config = dict(
    n_layer=13,
    d_model=640,
    d_shared_expert=256,
    moe_layers=[0, 1, 2, 3, 4, 5, 6, 7, 8, 9, 10, 11, 12],
    n_empty_slots=32,
    router_score='sigmoid',
    normalize_top_k=True,
    routed_scale=1.0,
    balance_bias=True,
    lr_router=0.0002,
    lr=0.0021,
    beta1=0.95,
    batch_tokens=[65536, 131072],
    train_tokens=696300000,
)
Below are experts of layer 3 (counted from 0) of a mixture-of-experts language model. Rows are named router (the router's row for the expert), up (a neuron's input weights, with its number), down (a neuron's output weights, with its number) and show model dimensions 440-479. Each number is 128 + 24 x the weight over its row's rms, rounded and kept within 0 to 255.
After each expert's rows: "gets" lists some tokens that make up at least twice as much of what it gets as of all text; "mostly gets" lists some tokens that are sent to it at least half of the time. This comes from a sample of Wikipedia text that the model never trained on. Tokens count by the router's weight.

# expert 34
router [124 115  86  97 131 115 132 132 141  86 149 155 123 131  87 132 115 100 106 142 126 119 158 115 112 125 101 158 118 149 157 118 115 121 139 129 129 130 107 131]
up0 [173 138 135 150  88 105  99 143 177 127 134 106 141 143 116 128 142 111 127  84 148 162 158 189 142 103 126 172 123 176 156 136 106 160 147 167 141 110 136 194]
down0 [107 144 134 148 140 121 184 156  87 111 172 120 132  66 128 135 115 127 101 120 151 102 173 129  89 100 113 147 114 131 122 148 139  83 137 118 125 149 155 105]
gets: "\n\n", "\n", "C", "=", " had", " that"
mostly gets: "\n\n", " had", " Ti", " However", " having", " however"

# expert 56
router [101 108  80 163 116 122 152 155 143 116 175 124 125 109  93 131 114 153  84 171 141 163 125 122 147 138 138 162 155  73 178 147 151 138 165 169 146 159  80  93]
up0 [141 124 169 165 125 103 122 131 105 139 176 124 149 134 113 134 108 138  79 119 161 190 128 147 127 133 125 128 129 145 193 128 146 163 155 138 195 132 130 124]
down0 [ 77 156 118 128 128 119  88  84 120  94  83 143 161 102 165 107 162 108 168 123 118  90 152 125 132 168 150 142 122 122 106 104 116 128 162 117 137 107 148 125]
gets: " |", "=", "ta", "e", "r", "A"
mostly gets: " school", " Mar", " early", "mar", " book", " period"

# expert 18
router [106 100 130 116 114 155  90 116 131 122 120 188 107 166 170 101 134 125 150 103 109 159 137 104  99 120 106 138  85 127 135 124  94 111 124 146 106 117 116 131]
up0 [190 146 121 176 131 139 117 116 111 119 106 138 118 124 147  97  93 125 156 134  98 107 113 113 100 161 137 102 161 124 144 135 125 123  78  94 118 156 127 108]
down0 [161 159 146 115 152 145 126 186 162 112 148 121 121 156 121 175  82 134 138 156 118  95 100 124 103 140 127 117  91 104 146 136 117  99 120 148 121 155 125 119]
gets: " the", "\n\n", " The", "The", " it", " which"
mostly gets: " the", " The", "The", " this", " it", " This"

# expert 38
router [156 123  81 156 166  99  47  94 132 125 144 146 131 162  88 147 150 134 123 117 123 120 126 120 144 152 148 130  92 104 151 154 181 122 139 144 128 143 145 136]
up0 [114 121 148 130 164 108 112 110 121 143  81 107 128 125 119 101 117 148 131 160  97 153 127 124 171 107 163 138 149 119 152 148 109 145 134 116 181 113 165  76]
down0 [ 90 120 115  99 137 102  77 159  97 133  97 118  99 127 110 151 137 146 124 133 110 158 135 108 109  96 171  87 113 109 139 176 125 126 147 109 119 115 113 114]
gets: ",", " of", "=", "of", " BC", "—"
mostly gets: ",", " of", " BC", " ob", " Although", " Of"

# expert 21
router [160 147 128 160 124 134 128 155 146 129 150 118 124 152 108 165 130 146 105 165 137 133 141 134 124 100  92 151 108  61 149 113 176 106 138 115 112 107  93 152]
up0 [120 108 119 163 132 150 147 120 158 103 135 123 124 166 112 129 150 155 133 113 134 165 103 101 121  94 105  96 116 132 153 151 137 167 194  95  95  88 113 136]
down0 [154  74 125 123 156 116 139 148  69 138 116 141  83 129 160 111 141 112 151 100 156 186  90 126 122 131 139 128 110 163 157 177 135 123 146 121 131 119 134 120]
gets: "e", "a", "i", "in", "ra", "u"
mostly gets: " MPC", " Matt", "kar", " Scott", " Tom", "ć"

# expert 50
router [110 145 133 127 115 115 166 101 131 136 143  90 114 113 128 116 148 119 111 131 136 127 135 105 134 144 163 124 145 119 112 113 144 144 105 135  91 132 178 117]
up0 [167  97 161 137 108 136 189 103 115  88 170 136 110 108 152 112  87 122 110 168  89 115 120 148 130 120 135 106 156 135  84 159 152 148 110 155  69 119 158 148]
down0 [149 136 115 117 146 118 137 124 133 141 119 102 140 135 126 138 140  97 142 107  99 115 114  82 118 128 183 131 154 111 113 162 145 141 125 110 148 110 123 144]
gets: "ing", "ed", "d", "g", "ng", "ion"
mostly gets: "ing", "g", "ed", "ted", "ting", "ling"

# expert 16
router [ 97 137 159 121  99 126 108 125 107 119 101 163 122 152 111 146 157 115 130 142 128 128 157 144 132 123 106 113 146 142 131 108 114 127 139  88 115 168 117 156]
up0 [144 103 125 118 105 146 105  90 141 115 136 171 132 127 108 122 121 131 123 140 156 116 129 103 100 146 124 131 139 109 120 123 124 133 192 120 127 110  70 126]
down0 [ 75 109 166 156 112 146 107 119 119 148 152 149 117 145 131 128 140 142 152 156 120 113 137 114 113 131 153 145 104 114  86 124 106  98 121  93 131 134 142 168]
gets: "t", "r", "h", "z", "i", ")"
mostly gets: "z", " Greek", "š", "ić", "ş", " Soviet"

# expert 49
router [133  94 148 103 158 111  98 147 131 144 104 137 116 131 131 131 143 128  96 152 152 131 102 144 118  95 120 107 135 112 145 121 120 152 146  70  82 132 120 133]
up0 [134 127 110 107  82 153 128 105 144 157 155 141 111 145 131 169 106  81 129 172 114  66 135 126 125 117 154 105 129 109 162 154 175 156 153 115 126 138 116 128]
down0 [138  87 135 142 158 119 156 147 140 116 136 147 121  87 117 129  39 112  88 125 148 130 101 120 107 100 148 156 134 145 167 108  30  71 160 164 130 118 145 127]
gets: "-", "\n\n", "  ", " first", " South", " -"
mostly gets: "-", " South", " second", " North", " West", " former"

# expert 40
router [145 140  99 135 151 106 106 123 126 113 126 104 119 136  99 111  88 124 110 106  97 129 168 127 158 136 139 134  82 144 114 132 133 113 126 155 125 130 144 129]
up0 [144 117 160 115 141 134 114 124 113  92 108 151 147  74 107 135 165 178 103 116 145 180 148 152 115 162 167 148 110 120 160 146  85  81 118 119 106 139  81 110]
down0 [136 122 109 107 178 116  99 143 133 143 146  66 163 130 233 129 152 134 106 137 141 126  95 192 131 137 151 155  97 127 113 147 108 102 135  97 150 101 134 113]
gets: " by", "19", " 18", " 16", " 15", " 17"
mostly gets: " by", "19", " 18", " 15", " 17", " 13"

# expert 12
router [112 121 135  95 121  50 136 135 137 122 112 137 146  88 136 144 103 105 158 122 114 175 153 108 131 131 103 119 154 135 135 135 151 164 157 138 106 104 101 130]
up0 [118 135 172  97 152 127 172 141 122 141  78  96 144 130 162 127 147 102 169  91  96 161 128 191 124  99 117 107 122 101 123 134 100 114 141 103 162 100 176 150]
down0 [ 99 128 120 146 117  92 125  95  85 112 104 115 113 125 134 133 120 135 168 119 135  92  95 136 142 106 155 109 145 108 144 150 165 115  95 102 129 151 144 102]
gets: " a", " an", "al", "|", " one", " first"
mostly gets: " a", " an", " second", " one", " three", " This"

# expert 13
router [129 131 130 132 153 169 152 162 120 120 132 128 153  88 185 112 131  85 132 106  90  98 123  87 132 137 117 124 108 113 137 138  91 143  92 178 157 106 109 156]
up0 [148 115 114  89 127 162 151 154 114 137 141 135  88 147 120 114 140 175 182 155 122 122 129 132 137 128 134 118 131 159 123 152 141 158 141 175 132 119 144 147]
down0 [155 132 108 129 115 126 109 105 103 119 116 159 146 116 149 116 114 163 139 127 164 136 158 137 161 151 107 134 139 130 138 129 137 146 126  94  97 123 147 103]
gets: " was", " is", " with", " as", "'", " his"
mostly gets: " was", " his", " is", " has", " had", " with"

# expert 39
router [189 109 113 128 113 106 130 135 130 131 121 137 109 141 117  94 115 167 101 135 146  90 121 132  82 103  98 114 129 126 114 142 120 128 143 136 148 123 143 104]
up0 [171 133  94 124  70 139 141 117 114  89 126 150 120 112 146  80 151 130 107 111 153 141 126 108 150 107 144 128 146 128 149 147 151 135 120 157 130 132  98 110]
down0 [151 112 112 123 126 127 121 157 151 150 175 157 136 148 167 188 103 139 135 159 113 129 166 129 126 119 103 143 108 159 102 113 155 130 139 165 128 123 188 105]
gets: "1", "2", ";", "0", "3", "g"
mostly gets: "kin", " You", " there", " you", " God", " others"

# expert 48
router [151 110 134 148  99  80 159 117 112 116 134 143 100 141 114 113 116 131 131 141 102 150 139 163 112 177 109  88 146 126 126 152 142 163 146 139 153 107 128  99]
up0 [ 77 165 148  87  90 147 126 153 127 146 135  69 125 130 122 151 161 151 113 112 169  96 113 166 187 122  96 133 145  89 111 131 122 184 131 134 146 127 104 146]
down0 [114  98 104 136 138 130 148  91  91 147 137 132 144 103 127  94  92 105 108 145 107 164 143 124  82 137 149 117  69 162 135 114  98  93 113 136 165 115 165 103]
gets: ")", "\"", ":", "ed", "d", "ing"
mostly gets: ")", "ted", "ated", "\"", "]", " received"

# expert 51
router [133 125 154  90  98 128  80 135 125  95  87 126 130 115  89  83 126  91 100 109 108 126 102 141 168 124 157 122 106 126 136 109 114 134 150 131 127  95 144 104]
up0 [ 95 186 147 154 140 163 104 104 170  99 126 142 140 164 156 134 127  76 124 122 126  98 132 161 113  98 165  98 170 175 114  98 134 139 156 143 104 118 108  84]
down0 [145 121 147 102 131 108 141 152 111 116 173 128 135 115 115 143 119 117 165 118 158 111 154 139 108 169 144 139 132  89 115 139 156 155 154  68 118 143 146 134]
gets: "s", "es", ",", " (", "ers", " also"
mostly gets: "s", "es", " States", " own", " ha", " games"

# expert 30
router [154  92 117 113 152 115 162 138 134 124 114  97  91 149 110  90 120 131 128 112 113 112 120 102 108 153 141  81 105 128 107 137 104 114 133 173 135 120 125 123]
up0 [126 129 171 126 110 117 113  88 154 118 139 115 155 126 130 158 120 111  93  82 113  93 134 118 115 127 151 129 102 135 126 115 124 130 169 134 147 125 119 130]
down0 [128 114 133 131 122 139 136 147 131 109 152 138 160  93  91  66 161 148 113 127 142 148  92 126 154  91 122 132 118 136  95 148 133 169  95 125 110 132 113 116]
gets: "\n", "\n\n", " 1", "\n ", " 2", " 0"
mostly gets: "\n", "\n ", " 2008", " 2006", " 2009", " 2019"

# expert 23
router [116 136 107 116 105 133  90 139 118 109 108 134 144 130 161 131 142  98 108 118 120 135 132  82 113 106 129 113 133 118 149 160 156 120 127 131 106 173 169 150]
up0 [138 160 178  81 168 143 115 124 165 166 115 150 150 148 158 159 132 147 149 107 137 122 134 133 117 121 136  70 108 131 129 136 131 122 108 133 168 146 134 114]
down0 [ 91 119 129 114 115 124 166 117  81 124 143 127 173 116 117 124 134 119 131 102 166 132 113 100 152 122 157 171 121 165 137 187 117 149  97 116 105  90 119 157]
gets: " that", "s", " which", " who", "ation", "ing"
mostly gets: " that", " who", " population", " government", " students", " company"

# expert 53
router [119 113 104 102 124  85 107 120 101  95  64 165 138 130 157 150 149 141 117 144 133 107 158 110 137 137 131  85 143 131 159 128 131 130 115  96 150 163 137 146]
up0 [138 119 152 120 144  88 135 120  99 115 112  94 164 151 140 112 116 125 108  95 136  95 106 101 165 149 109 100 166 151 195 118 108 124 120  72 117 174 115 155]
down0 [121 127 146 160  98 141 141 125 184 115 102 147 127 187 113 124 120 165 142 116  81 144 143 179  86 135 102 127 101 106  87 172 175 139  82 170 122 102 112 117]
gets: "s", "=", "ers", "er", "es", "r"
mostly gets: "ities", "ments", "ers", " students", " education", " history"

# expert 37
router [113 137  89 143 120 146 116  57 145 136 163 121 147 123 176 120 123 139 131 114 134 134 156 125 138  63 157 166 119 138 145 118 137 143 107 158 142  92  93 120]
up0 [ 90 126 160 120 112  95 138 118 111 106 157 126 119 121 163 127 118 157 145 136 144 157 134 129 154 106 122 108 143  96 111 142  92  99 155 109 158 100 119 138]
down0 [159 145 148 103 159 118 172 117 140 133 146 140 102 100 183  86 146 173 108 144 130 122 185 102 143 138 168 175  94 166 125 101 139 160 122 127 145 155 133 145]
gets: ";", "t", "k", "'", "h", "ha"
mostly gets: "ha", " Sha", " Pra", " Ni", " Sin", "ā"

# expert 27
router [130 123 130 133 147 168 126 150  89 169 162 118 102 125 118 112 108 124 140 155 111  84 105 133 103 160 134  96 125 109 182 149 168 158 107 124 140 111 113 116]
up0 [148 108 169 172  81 102 112 108 121 155 219  96 128 118 142 144  97 102 140 115 168  90  84 161  98 145 146  97 144 142 160 126 161 129 121 139 131 134 120 158]
down0 [ 92 127 155 107 135  89 165 107 102 150 133 137  82 162 121 116 113 151 105 125 124 113 115 126 117 140 138 123 104 119  91  98 114 150 155 101 143 131 161 132]
gets: "'", "nd", "\n\n", "ka", "ll", "gu"
mostly gets: " water", " social", " lead", "gu", " fire", " part"

# expert 11
router [132 115 140  97 115 144 106 134 142 140 113 125  65 178 142 139 124 107 126 107 124 175 143  90 119 128 133 115 128 144 124 100  79 160 120 124 174  93 119  90]
up0 [105 159 148 106 159 136 132 100 148 121 116 144 124 105 180 112 150 154 130 132 132 114 130  99 129 134 136 145 116 123  97 126 117 125 110  77 135 111 149 107]
down0 [129 118 153 121 100 145 109 100 140 125 117 127 107 125 120 162 120 149 165 152  99 104 109 147 114 115 158 101 149 134 104 121 122 124 163 133 149 155  93 124]
gets: ".", "=", "n", " =", " 30", " 24"
mostly gets: ".", " =", "n", " 22", " 21", " 20"

# expert 14
router [130 138 125 142 133 132 162 125 160 129 113 133 130 136 166 110 118  65 118  89 126 136 124 136 181 118  95 133 174 137 116 154 162 152 141 112 146 126 107  80]
up0 [ 89 129 122 126  92 137 120 109 179 121  84 138 130 142 166  99 120  91 130 136 138 130 130 169 138 108 105  79 135 132  62 134 131 148 124  91 143 155 139 125]
down0 [139 143 109 101 119 104 129 120 108 142 142 146 143 169 141 154 189 148 151 114 100 155 115 131 117 140 143 154 138  71 178 102 123  92 113 103 157 119 161 109]
gets: " 1", " 2", " 3", "0", " 6", " 4"
mostly gets: " 20", " 15", " 14", " 13", " 30", " 21"

# expert 6
router [128 147 172 139 116 125 113 114 156 152 102 145 160 135 108 153 138 119 152 145 152  79 151 136 101 171 112 154 153 110 140 115 104 101 137 114 131 150 101 111]
up0 [162 137 203 139 125 124 115 134 136 154  73 103 146 141 120 144 107  94 111 152 113 145 141 124 102 108  95 134 116  78 120 157  77 132 146 136 150 140 126  96]
down0 [124  92  85 109 156 150  97 114 120 136 146 120 168 146 143 106 141 180 138 111 119  99 105 165 145 167 115 144 136 139 119 130  94  77 158 150 144 136 134 145]
gets: "a", "i", "us", "o", "7", "8"
mostly gets: " Smith", " Jr", "ón", " Angeles", "ington", " individual"

# expert 52
router [157 164 141 101 128 158 128 129 169 161 122 160 123  89 135  98 111 151 108 160 114  85 119 121 104  91 163 108 160 105 101 129 131  92 151 112 123 117 142 114]
up0 [113 108 149 150 108 154 113 121 146 100 171 125 135  98 130 122 136 116 114 131 103 123  98  93 150  99 127 126 105 151 195 152 123 104 110 121 118 152 124 167]
down0 [133 144  84 110 140 150 165 120 129 137 150 116 161 121 142 121 179 115 185 116 134 104 141 113 147  99 115 104 161 107 152 120  76 135 118 116  97 114 116 129]
gets: " and", " or", ";", "/", " to", " but"
mostly gets: " and", " or", " but", " &", " than", " including"

# expert 54
router [123 148 205 143 108 133  97 153 145 154  87 170 170 118  86 113 109 154 111 168 114 130 131 123 108 159 128 148 116 114 116 129 133  95 104 133 119 127 148 135]
up0 [128 149 165  98  96 133 112 174 123 113 146 138 133 157 127  76 144 129  93 136 131 156 141 118 120 134 123 131 150  79 126 158 126 123 162 141 116 110 134  91]
down0 [135 143 102 155 149 145 121 135 143 157  98 104 102  80 131 154 105 108 137 143 132 104  84 119 106 123 104 113 183 158  94 136 132 145 132 112  97 104 102 131]
gets: "e", "o", "ly", "es", "l", "n"
mostly gets: "ll", "ally", " York", "tle", "ove", "well"

# expert 31
router [154 173 124 117  65 110 156 112 101 110  94 135  95 147  86 130 166 101 157 159  82 135 124 145  88 187 136 139  98 155 155 104 111 115 129  96 151 143 145 150]
up0 [149 120 153 139 124 111 107  82 120 132 171 178 101 121 136 116 123 111 160 172 118 114 167 128 150 122  86 158 118 120 152 116 134 120 136 109 107 142 118 146]
down0 [108 100 123 120 132 116 139  91 126 155 117  93 161  92 147  86 121 129 116 103 126 113 128  99 135 141 160 151 103 145 130  88 124 122 113  75 196 124 101 105]
gets: "\n", "a", "o", ")", "–", "an"
mostly gets: "a", " Mac", " −", " Mc", " More", " Miss"

# expert 45
router [129 136 144 144 130 134 129 113 124 131 101 142  74 124 131 153 162 137  94 144 115 125  97 133 137 109  97 157 139 161 125 100  98  96 142 133  89 137 140  81]
up0 [ 73 116 156 179 102 109 118 117 137 130 134 138 129  41 167 140 152 112 122  90 161 139 136 121 137  94 143 100 133 114  77 113 117 121 101 120 123 127 154 135]
down0 [171 151  91 134 147 153 149 111 123  75 124 158 149 140 157 106 129 156 132 114 122  82 126 138  77 154 124  95  98 141 137 163 130 132 100 145 158 119 128 148]
gets: " and", "=", "-", " as", " or", " but"
mostly gets: " and", " as", " or", " but", " &", " including"

# expert 57
router [ 96 135 156 122 132 150 114 130 147 113 145  67 148 104 142 158  98 102  89 108 140  97 181 165 105 178 108 162 104 109  94 140 163 137 106 121 105 135 139 104]
up0 [175 122  96 120 106 109 129 136 139 120 143 111 159 119 103 115 110 155 135  92 147 120 132 145 134  96 113 132 138 133 138 142 106 128  77 139 151 119 128 154]
down0 [113 101 135 124  81 149 141 132 102  95 142 184 119 114 126 105 121 100 142 126 140 135 137 108 104 162 172 165 130 138 121 157 120 134 147 117 152 155 156 152]
gets: "a", "=", "or", "ton", "–", "ap"
mostly gets: " President", "kar", " Minister", "ado", " Government", " Coordinates"

# expert 60
router [171 122 153 105  84 121 123 141 148 111 175 108 140 159 154 183 160 128 129 145 133 102  82 128 125 135 105 110 112 129 120 161 158 120 111 170 135 152 143 105]
up0 [145 101 121 104 146 135 137  97 147 134 132 139 173 154 138 126  98 138 139 133 144 110 111 146 147 136 145 120 112  63 140 144  97 142 102 130 114 126 107 122]
down0 [103 158 140 145 136 139 111 130 106 108 119 120 129 149  98 108 146 154 149 111 111 127 166 117 136 149 112 116 176 133 138 130 164 117 127 109 148 117 159 109]
gets: ":", "\"", "er", "an", "t", "k"
mostly gets: " member", " band", "ald", "cher", "weight", " African"

# expert 2
router [134 102 158 114 139 138 132  97 114 136 108 115  98 123 138 131 161 129 112  92 116 135  93 119  94 152  94 104 136 178 143 165 119 123 119 104 128 201 123 118]
up0 [129 173 104 116 105 176 125 155 151 136 174  88 179 117 136 112 150 135 109 134 141 137 143  81 119 130  96 125 125  93 115 101 118 118 104 157 151  89 115 144]
down0 [120  99 150 140 142 126 137 135 108 109 148 141  96 132 109 103 137  92 133 126 109 118 130 134 144 126 110 134 139 152  73 173 159 180 143 140 154 108 139  98]
gets: ")", " in", "ia", " on", " to", "\""
mostly gets: ")", "ia", " such", "]", " along", " both"

# expert 22
router [105 149 168 135 132 113 141 143 113 103 111  87 140 148 132 142 120 173  90 123 163  98 160 116 132 140  89 108 114  95 151 133 140  79 117 159 105 112 104 107]
up0 [114 165 146 103 125 119 154 126  97 140 142 153 151 120 109  66 143 112 133  97 103 114 123 110 120 108  76 118  95 205 100 152 156 141 133 124 106 112 144 126]
down0 [160 138 141 104 133 156 172 127 139  99 162 157 155  99 151 164 170 148 119 167 118 127 110  96 149  94 150 146 126 131 135 132 129 130 144 135 136 125  96  90]
gets: " |", "  ", "y", ";", " –", "i"
mostly gets: "wen", " Johnny", " Despite", " |", " whom", "ngel"

# expert 8
router [100 165 142 124 100 176 144 101  70 120 150 105 131 109 141 107 137 114 143 133  74 125 140 109 129 141 160 138  94 174  68 166 123 143 117  95 134  84 103 150]
up0 [148 154 164 100 137 165 139 122  91 149 146 109 112 123 134 118 170 131 139 112 118 148 151 162 133 116 111 123 101 135 122 197 131 174 118  85 107  89 180 120]
down0 [141 177 106 135 118 147 154 155 126 104 135 102 130 136 139 147 160 167 123 122 140 133  86 157  45 118 131 114 116 131 122 121  93  94 119 103 110 136 101 124]
gets: " |", "|", "  ", "%", "c", " 0"
mostly gets: "%", " live", " population", "fic", " hum", "c"

# expert 24
router [113 166 149 101 140 170 100 113 143 134  96 150 129 134  90  99 163 140 126 135 148 100 162 137 141 106 101 141 104  75 182 144 138  84 123 174 131 135 164 141]
up0 [ 96 153 179 129 110 148 108 115 133 137 163 135  87 110 105  87 146 121 156 123 106 122 165 127  89 134 118 121 161  81 109 111 105 127 126 155 112 114 153 112]
down0 [124 154 131 117 101  80 148 155 144  62 138 136 160 173 143 114 114 138 146  78 176 141 129 107 152 135 153 156 107 112 152  88 138 128 118 160 135 130 130 135]
gets: ",", " with", " but", " to", " where", "man"
mostly gets: " where", "if", " since", " However", "sen", " because"

# expert 32
router [130 112 153 140 133 111 136 117 112 147 142 117 182 181 151  86 146 157 111  81 132 132 111 141 153 117 105 146  99  97 166 140 117  95 126 146 137 129 161 149]
up0 [115 145 120 146 106 151 126 137  94 117 129 135 105 105 110 118 169 135 106  89 112 123 130 115 161 120 118 160  84 177 109 125  87 120  96 127 142 122 103 133]
down0 [139 165 113 116 151 125 107 165 157 158 129 135 132 180 131 158 145 127 125 125 123 135  55 143 103 132 105 125 140 133 133 140 129 125 164 137 105  87 103 105]
gets: " of", " in", " for", "ing", " on", " with"
mostly gets: " of", " in", " for", " on", " with", " at"

# expert 55
router [120 100 125 155 110 158 124 146 154 112 137  98 148 112  87 133 116 132 136 133 127 125 112 110  82 128 100  91 121 113 149 149 105 127  96 135 126 174 114 111]
up0 [126 162 100 156  93 112  94 150  89 161 111 142 177 137 133 155  86 123  90 109 130 141 123 146 132 114  87 107 169 114 140 165  92 145 111 126 135 119 152 120]
down0 [108 125 109 119 114 143 185 142 158 114 118 107 104 100 129 131 132  68 151 158 123 112 134 103 102 153 153 110 147 192  90 139 109 121 146 156 103 107 156 128]
gets: "s", "ion", "ment", "on", " season", "ity"
mostly gets: " season", " War", " Cup", " 2007", " 2012", " 2004"

# expert 36
router [ 94 118 151 174 129 151 103 117 118 138 171 105 136 124 109 158 142 114 152 125 151 121 118 116 107 149 108 138 114 116 158  89 167 148 113 113 143 126  92 126]
up0 [103 164 139 117 143 144 157 171 124 143 148 131 101 115 108 126 125 130 110  79 148  66 165 123  59 100 141  92 167 118 122  97 111 117 119 153 134 109 123 134]
down0 [129 121 125 111  83 149 115 120 105 135  85 147 128 121 107 142 140 119 136 143 125 111 132  81 136 153 199 114 124 172 116 115 130 130 137 121  99 153 137 113]
gets: "'", " who", "nt", "w", "se", "ter"
mostly gets: " who", " School", " Location", " education", " director", " College"

# expert 41
router [126 107 125 124 132 140 120 152 154 164 120 131  90 156 147 114 134  86 125 119 121 159 141  98 140 132 126 116 110  99 116 122  87 128 132 126 152  75 112 111]
up0 [102 126 115 100  85 103 144  55 124 114 141 173 143 150 116 146 155 137 136 149 139 149 104 149  85 132 139  98 126 148 106 151 122 135 124 122 142 128 134 127]
down0 [133 138 141 117  96 128 102 123 143 134  82 113 174 135 115 166 109 112 110 203 136 144 155 109 175  95 111 131 172 138 150  59 156 150 179 121 114 113 126 115]
gets: ".", " |", " is", " his", " the", " its"
mostly gets: ".", " .", " its", " 184", " 180", " his"

# expert 33
router [124 132 108 129 145 143 134 140 135 109 132 144 186 124 101 125 151 159 116 127 141 146 133 134 171 137 167 126 158 161 104 111 141 153 119 159 143  95 148 178]
up0 [ 98 119 158 136 167 134 180  89 128 129 141 126 157 168 136 129 134 108 113 154 149 124 154  88  79 118 157 122 184  64 109 137 131 140 122 131 159 144 128 130]
down0 [148 115 186 130 145 108 126 140 113 148 104 127  90 170 145 144 114 138 145  95  86  89  89 149 121 124 119 101 124 134 160  99 110  69 123 132 119 134 133 136]
gets: "=", "d", "/", ":", "t", "N"
mostly gets: " N", " Star", " Sur", " Coordinates", " m", " Ass"

# expert 61
router [121  99  74 109 153 132 140 140  86 131 126 147  84 133 159 144 162 161  85 161 124 146 129 143 123 155 127 112 122 127 139 121 105 151  87  87  82 108  89 123]
up0 [143 151 120 172 139 118 104 105 117 155 145 120 102 125 177 175 138 195 145 108 122 161  89 103 157 148 147  86  97 151 127 123 145 139 136 126 134 119 106 107]
down0 [126 119 153 123 130 116 119 162 126 153 143 115 130 165 118 130 156  97 130  96 129  94 140 132 110 108 151 184 151 146 139 113 134  85 108 151 136 121 149 132]
gets: " to", " was", " he", " it", " be", "–"
mostly gets: " to", " he", " it", " It", " been", " was"

# expert 29
router [104 101 158 123 144 135 111 147 148 100 127 131 126 152 143 121 132 132 141 141  80 162 121 133  99 120 124 106 127  98 152 137 103 174 163 170 125 140 158  85]
up0 [ 98  95  96 128 113 147 145 171 143  90 120 129 105 130 128  95 143 132 139 138 125 115 143 118 134 146 120 122  96 132 182 157  99 171  82 125 121 166 120 115]
down0 [122 117 141 114 103 153 122 100 132 163 120  96 139 149 142 159  68 139 161 130 128 114 133 114 205 106 107 113 111 145 104 128 122  76 115 122 155 104 136 111]
gets: "-", " |", "  ", "–", "l", ";"
mostly gets: "  ", " Alex", " home", "Personal", " born", " def"

# expert 62
router [104 127 166 122 103  96 138 149 155 101  66 136 105 151 149 110 147 177 120 137 171 166 139 115 122 105 153 155  79 128 147 157 149 126 155  89 140 194 118  96]
up0 [140 145 145 137 141 127 138 121 161 134  68 138 141 110 103 167 114 138  70 133 162 116 142  98 125 129 151 122 157 132 139 163 133 125 158 138 124 157 114 102]
down0 [131 144  72 102 169 142 141 148 145 146 192 139 135 115 118 137 107 106 155 126 120 104 157 216  75 171 133 129 110  70 129 144 117 168 125 123 166 105 105 125]
gets: " in", " for", " on", " from", " at", "|"
mostly gets: " for", " from", " on", " in", " at", " during"